config.yaml
experts_per_token: 8
normalize_top_k: true
norm_eps: 1e-05
batch_tokens: 65536
Below are experts of layer 2 (counted from 0) of a mixture-of-experts language model. Rows are named router (the router's row for the expert) and show model dimensions 0-255. Each number is 500 + 25 x the weight over its row's rms, rounded and kept within 0 to 999. Numbers have three digits each.
After each expert's rows: a language model's description of what the expert responds to. This comes from a sample of Wikipedia text that the model never trained on.

# expert 53
router:508514517491502477527474499522506501493494499450461510491509493454501494525516450510527468452477476491488483450554509515501494488523528458493466520517516518537482514478502504474498517495538523517501532481467472516519433488519527507481477480564534522531517508489465479467478503475503486512515462513491467503484509555514556507474524511502492523491475528509486484484515503519493503506515510444532480474510508541502519536530454529523490515515464453551533522453514498490548465495484527467491459533477453493475472497469471510518557479493471507507477461533498544508513525522488497498466499520468492492519485466534473528491525504491521515532479490537490491480508486483516485483499499558482521468494559486468465527468509499477479465497545508505517506488490504541502482458459503
Common abstract nouns. Ordinary nouns after the, a or a possessive, naming organizations, places and activities, such as team, station, reconstruction, construction, government.

# expert 26
router:523472531474524521492480523529509493481531514508529528476529482470494534529525457514498470478484488544499534477520503526520535471530535502522529528518540534479526533481474523475522522535527529535488530487505468467536462517525527486481481472507480520517523475533480463470520542513487535513533470459495464538536476512521514531516518500509478511470524526495539470470520522511469526532496490478537476513468526473493479526536521512522541488534475466510473530474525480474479461476526531470528494476527464517468494487470545526529525497460458533504462469519513540503526536519468477509478468526489532460474503493478518468458486503521510509486507523528483500463470476470514478513514475509520482481476530476472496532478468474488456494484540492518459505486505506497524513479488515
Place and institution nouns. Heads of proper names for places and institutions after the or a, such as University, County, Road, North, School.

# expert 19
router:527477551482516495484471532521523490490535510554520527470525483461482520519509469521495460489479514555460531512540541529525515481510511476527510529512527498496537522481517505501518516521529528511512516452506452466529466519529538492496470480525484504545520442511495488495510496516471515516507456461502486537505483526520515527529518489524468524489512512498538477479527521536477522529513472513525524498504533486514479521512526515509512483524455454542484511469526465484486477465538507470517489472523453492457490477481512524534493485475452536482476462516520543513516530524496454518496493534485517475483503514503523437467499457503493522492508478507504520484493487478518482521483476485523494481467512480466491526479469474483429482456530497484449523479516507512513519482509536
Nouns, units, abbreviations. Content nouns and short abbreviations, often in tables and demographics, such as sqmi, County, species, females, lieutenant.

# expert 37
router:528465522482540516468475533540520478478520509530529521466523487484484530518527480561495476466491492563484511522535494525518526470503530506530514503517530500492522523459492523457520510506534510498484507494481480485535466478518523487481498491501450541534521482524481467465537537497469520522515498485533478495523476502523498521536516525522475520470496487491523485458524530533466516498499459465529504497472534492501460533530494474535519457520509503527462530479517473472474472475517536460507516473545497533480521468476529510509539471471479533493460499546532530482536486486494505533489475515446530479479486514476508468468473501522522524486500451525465520477474499479540470524514515487509504471472504476457501518462467473506468483523522480492497517479537501524531503487518526
Commas and semicolons. Clause and list punctuation, mainly commas, semicolons, colons and closing parentheses, plus and, which, though.

# expert 54
router:538511515491549552490492506508566492457501499528507488481529479479534480525515533487505492472519496516530530489527523508506523480528522486506520533529516538481535528500528536497511512534543528487415497510469506468522487548514500473485496491505452559534524490509474502492517524510531523513520452469507455478533491495556495500536517520523492523486536497546514486475527513503467516540507475496514510513502528486488464487500479515527537522516467497498500487483515470486519489493501497452567468464518457531459497474469497479481482482475502525498466496511511498512550487524479495503465487512464524476485481531509527469481451470528498495485469554524483529484484476500511498474521504539480510455496528477480484527488509480465463523479512472525498468484502514514528480470454500
Mid-word name fragments. Letter pieces inside proper names and foreign words after a capital, e.g. Feghouli, fieberi, Der, plus codes like GBR, HUN.

# expert 6
router:504508513478514513496480527524528499520524483467482525488520484450514505531515447509488487473475508481536522470512500511509523501541529459491505514545530520523486529471455526474525521490535513550501493478502459528542453502510518502473479479558547537540541514487489539443456515503512477536521470478477507540519494556529510500454509542536536514465514506484492493503544504457475496539551509492475484425444509509531516529502514534534536520520536462506499503487537507468483495494506526480493483482519458506461494532518519520524526480495493506483501507518524524481521503496489501542485498519472512510509492470480501478522503505494487542474499530518522511448482483458529473512500457526506489532479523498469476528507509503500495513516522519484469476486491501476521471468468528
Pronouns, verbs, content nouns. Prose pronouns and verbs like was, it, he, had, used, plus nouns after the, such as aim, amount, view.

# expert 43
router:530473549469514532476463533514506503469530517518511528483538491479510533538519463514511485463489529475510535480508527525539515476539535471504522526530538522496530516476485502453522519503532527518487527479509491471501439537528528475472480479505556511523526462522478525471533533499471513515498485462509509522522476508528503510523518530510466525478518526472500473472529531517486519491515482466520430504482530477493496533524527494534524503533486497507472525464518467478467489480515525521543514469502468531489495529478502531541504454457458524507469474499507532527517531541478482512481473520461516474487478498477506502468476479519496513497504526524501507461469477471478467536493482507531495493479498470468492544481472478473459475475526467511501500490527520521517552473523513
General nouns and headings. Common nouns, subject pronouns and words opening section headings, such as University, She, people, Gallery, Foundations.

# expert 21
router:507471520468520519464479514534525479494536524520506546467505472499489530495531501515493499462475499523477527481523541525520520466543507496518505504513525498469519524467455529475556518520524529524477521474520448467527489519534529471473478473488476542533543454526460486498512538528521529504514483488531467512529480474497498501537518529511477524477522507478511463482535515497475493505473488486526487499483531475446471511525552489514531493526451463517487530501522478485482467466522499443536521494533478524485527469488504540528505486475494527521495466521492530471526504514470471522486481501479520490452479487497513471466489456544520527486489530516521479468477478464532479502555501531521523487466504472455508513491493477500477492494527453509464509482519498519525526480486521
Articles and determiners. Determiners the, a, an, its, his, this, especially the after of or in, and The opening table cells.

# expert 25
router:483472517504516508475483529524536491502513496496530537489514482471485518514523496501572482490468512516463526464451501513500525487518526446509531503531507521470526516480495533468503499524513532540446503490533447485539495507510500477520478481485492494509537508528507541472512519542549483519521507471525496522534479521541521496528524545539508507473528494462486472470494518525462506531495481503515499528464527498500499517492542522512542478505502455493465505494509497478501475482527532455496510462512514505501507519481528534485508518502479527520505454541515524450463532495485476529452486498470524476505507520498533549483485489478520545484491570488514545471476475466530475512496475475534523457467503491503460495472481479473472492446526488507477481468520505537523523473508528
Prepositions. Prepositions introducing a phrase, especially after verbs or nouns, such as to, of, on, from, after, between.

# expert 22
router:523476524482532518473471523522529480504535528514522526479526486484497522532522495503513488471483494525495519494506512516532527462541521492540523528524527533468531514463482527474523520510524528512465511468515475475535489517520526465479462463506481524543542491524486505486529529516526525522527473452519472528533478522521500518511528522522455529496528530506531472478535531520466522529503470480514497505493531457481469530515510467515538506524491472517471529476517481467478476473535523479527476475527482522462506485479544522521474502475467520513470471509523510485521529510476466536477462515466517435471489513483535470472490475542524525470499547528496507473475471478532473499497477502524505484465516471478492536471466475463477484452531467491488498482524514509540519470488519
Existential there, table fields. The word there in "there was/were" clauses, plus assorted words and numbers inside table cells, such as km, General, Win, III.

# expert 35
router:495458494485533495473516479527526518518541498504516537483523496505512520527530477495466498480509512501506506536562509529524528500560540492517523541547500496454501521483504507468523508471502526519490516492515461536503452537524493488471485502533532515530543500510482530470494522541540489510512511488544540519524489537514548535485526515537529508467500498486479477460523519507466520468526474460488450445443495462501512502480516553532524508523526505519488512500531497456461453487481499482536534488545449519508476462518520518493540524472481496554477535535492529540508507535491517516491484517484534476464489520485506482509525459497524516470517507523484532476482474474514485474534479487508468489492508495508471499481474487488479499494517470514522524480501491458504519480529516
Possessives and copula verbs. Possessive 's after names and companies, was, is, were, had, and possessive pronouns his, their, her, its after subjects.

# expert 50
router:528508499498558535485478519522515480495508466533543518482511473492541504512519493527528511444485480492548534480510530519511536488507533489527537504499539527478522537479511526456496520535498517558479513494506464485529527513536504478487473463518502530546534479523493503506513542509479527517496466478524502498525472474505553507535526504512480527485533530530526486456515512513460512525485475502525472492484518484482448501539498509525498493530448513503500503462516484489482492512527499496524470486546453516467543493477536518485480519483496515531481473551513495534536501548454509517483501540457541483499472494490519484475491509513528526466472477529504497494491482471519476508558498537525497456472548482500502539474476485504462517464520508469481488474511501472475511455482522
Consonant cluster pieces. Mid-word consonant pieces of foreign or technical words, such as th, ch, gr, sh, in diphthong, Bcharri, Rohingya.

# expert 13
router:522502530462513533476453521528524465480527511521530515476522473466501527523523485492513472482461525525484529493510517513536516469532535483527524534527538523471517525468493535462532513514528534521501523465529464484513499525534528480483480475485529509528534488524461496501519527521481520542512479468504503533531471513523506536502529516517463532470529524463525476459530524527489534524532485490516480518462527467457478535527509476526515500523480462532470539475527483475472463472517518517516476484517474529476499484496520545534512505455475542533472475501544543516531537517483463524488477510470512474487488507473554515486491503534519535486481540512476510474484468472525477499509474478523504472468485479489473522480481487481466498480517473530495516471511521532505506463490519
Biography headings, table bars. Table pipes, list dashes, and life-story words in biographies and section headings, such as Career, Born, later, age, birth.

# expert 24
router:514511528504533519480520504488525472523510484535507526492524493498507521523508471544523495498500545478498541473460475496518526516471534513511498458516525543467521496465471513469527544477511512562500451479552475493511488476505503480486492493456469501525525544515497504449488529518546487499523504479529530523526491454494476496512515538465494501471532506454489480517501486514494511536467478488507470492456517485465501520529497526496536459522509464530476507538510497464477494493523514540492542466492518499472491484490501534506550483496476513480503467505530520521504516513471457493487493513554515479480502530455499519518474475515525525470483553518501484522496484491542474516468488455517459493486525498504466520482484483468459427521497511455501514483498468488531566506529513
Prepositions before noun phrases. Prepositions such as of, in, for, from, as, after, chosen by the preceding verb or noun, e.g. voyage from, record for, member of.

# expert 46
router:538474527474519484506463531523526466506523528498495525466529459448518512525513493476512475476480529501464503451562531516531504476530543478528501534512506504524542521482500530498514512524515518542483506467496471475521476518531518491472490487518492504510507463503476542507519498498493522512504492481522470506535480524521470511513520499542461532492519541493497474491538525489479515518508498431532482484504528494505492531520515503521487471533460474544507497475518476485481484489515522457555480493543463513481502474481503527548493453470464518480475473501544531490514512474484468525459484499475530483488489496514525494462513458490533525486504448530498510487492465488519490520495461475527487503487534477437489534469460483472481480481529500486522559482532533496498545472500519
Media and product nouns. Common nouns for works, formats and objects after the or a, especially album, film, cassette, release, song, game, design.

# expert 44
router:517487531471543509475493508505518478474514529531550521470522476460485534502525512501488471487503461542514510500497545511524525476526495465521505509502516501467530517500474541518524521526516536530511482453496477454513520525520527487479484463511496535524520479521479490475519521533492528524510484489471435543541477550497528517545519503542515519460524482511549480485529544500486522505468492486522483490514509467450491523488543490530523492534482502493465513485528471490496497467513517490508493501525484520456538467474499511520496502499523529529464487509525501505525525527459507525495473538475540483498448519474506494494481477529516529474527479517495516523469469480550480506472479506539512503467525469491454537497476474464461526468527473481487509476513501464538546451484511
Hyphens and dashes. Hyphens and en dashes inside compounds and ranges, like South-East, Saint-Germain, 2004–2005, often between digits, plus prefixes un, re.

# expert 48
router:521502539492551488507484524504545490485519549495536532483516494497493511523510561520508472508462491505550525492465542524525484477508519530524494510479513512482525539503503526489497533497554523475439506497500478477537505508476520482485483492469438546533510495512456488473530499509571540477508496471495464509530478536531515512544502497514486517478509522511531483475521533478473512556507525520518506535490498507456466506469524481514471484533524481526464509508509490456495482489529512430511493476525471517463513450471526512481465512507478532482468501524530479511523530504482476525521485490493519497470508517477528513480467459534518470474515515527497534519474486493530483526579486514531489470497516467455510507511485471488494504484522483495480495524524518526508516474471517
Table cell separators. Pipe separators between numeric or name cells in sports, election and statistics tables, plus semicolons, degree marks and score dashes.

# expert 47
router:532471518496514533487514529524500498485519485489517519480500504498492521525521452531542484505491521472527518488571523492492526513506487465516537476527541506486526494482480520470550503532486530490443465449508459493501478525520505487502475488522543475523506511511484537465505533508499488522510521469537475509520491489533504501520525532525485484475481474459490499517465524501472510520512469480520473461457499475461487518503536541515537472509481478473449519511516475458460481478506518520513565456512462514534523545532503529548507482474473514548499478528522527477481520508479503510528472541474526484491494530475498522521504456525504514483531537505475529464484483477530481530471467451465522494484482490497492491481475481513475491493511492522456486476536465554521508518504532
Conjunctions and of. Function words joining phrases in prose: and, of, to, or, but, also, such as, including, often after a comma or noun.

# expert 36
router:523481471474527521466496521502489482504505451531537517469513511456488521502509511534526460465523532512455515543543484514498535487523533521513510512555539520517521522479502505492514494493482517501530491505532470507521523507520529470485506478498454569521510459523469445462518530523469507526535468471511481543499477531523528522500528519497470516491529503480530480458482531525462504491506462466533500495523505492495456525497491436516527448495511474499481539489507475484526507481504536508504520486535509518482519457476495491493497535464474510502488470531506518536524500478491470525503484494456537492477449512503457497483458468514531514485528501508467512472476494474489465514540522495534470477480516486437456487494472476526470484503540466509488520484516471530515492502530507
Commas in lists and clauses. Commas separating names, list items, dates or clauses, e.g. after "On 10 October 1922," and in thousands, plus some joining "and".

# expert 4
router:476511468482510520493474471527493482521511498465511515489516486474481534506518476480541499493471477533497505456530516510531527498559530468521505504528525501473521514472480498462545501487552534543477526472505440485534443563533512480500498484554576535546560482500473494483483505465436482506538499492484479496488485554518558527464528508505521524480502517483527480511524484495474519521502480511507472459429513476507520515527461530524507512497486469532483517485532500466473469488491510501448480496523477526476497515521506516482509460484481505490505487549518542508514537515522514504514493530460523486474490495515468464506507522532490520481506510527501488470491483496495475469524494500492522491482507496473473524518475497491513453493524515521480479496523494501489471452500526
Linking and auxiliary verbs. Verbs right after a sentence subject, mostly is, was, are, were, has, had, been, as in "Grebes are" or "the couple had".

# expert 56
router:533485521480531523495471492535541464515519481491509531469528484468496523504520498496512490490473482516488542496536497527512527481541531496545490523513524513464509515464481505485535522536514515550508536458499444470512434515513533503476485467533536533545547483524471486499503510503489515512533489468508498545506479536528495551493528500536471539479538517488521484487542502480455508540495498496508497479447517485516470502538506515528515489527521460502471526471534478475484460480530518465519462474525499515463508510468508537538487492490479536505479455512519531510501515551478450543494481509492499462478503489508527448478496507525513537494486490521458491495474475491500493515485476499519516501459570477508499525502478479471495500512506470497497508478524520469537498455495526
Verbs and word beginnings. Auxiliaries and negation like had, not, have, plus opening pieces of lowercase words such as altern, inst, compar.

# expert 33
router:506488491458497523459486467515508471483510509485533504499514466493488511508509442493501467495467501552478504538551482528519519477539513468507539527502531472470466509485501505469514535514507509523503525463509473469509453481507490494474510485536473524485490476528483477508513547499459549527509505483512481518524492492475529513534515499527485514495529487502507494462487489536529530523465469469512478475488520509512467512554521489509536426507524506468456519471508469483451456489525501459518507491519458510520539455493523508515500496472487521533467482540485545494514527533461475523479489520511503495469516513442544457468509503540546525479516541516484538468466483480533500512512491515521494462476502495524460498481479499490507510463512514468524451470505506485525464489467508
Name word-endings. Middle and final word pieces like ic, ar, ian, er inside proper names (Helicopter, Halicarnassus), and common first names like David, George.

# expert 20
router:496530495474481489485480494518515484477524501515523519478516491479474525528524498510532480472496484549528538474498510521519542467537511464518538514507513497474529513486527540468501495516515521534440554501507508467533525549505510470491505478521439524512533500510477531518519523502501535509508468482519503519519475524499493485511516534504469541476537498496527481464533514506493522545510497524520514544494532478477465518532544492521526483518482480506487502497523469498481499474526512513526471466505491534457492445490524493479462538478498522534462491508529526539523527526467458529496484518475516492463502509456514475469452477527485535464498542489497542473471494474552486466472466523509485497477481482490513547487477474505502538470523472459497511471506518545533471475461537
First names, list hyphens. Common first names such as John, George, David, and the leading hyphens of taxonomy list lines, plus mid-word pieces like or.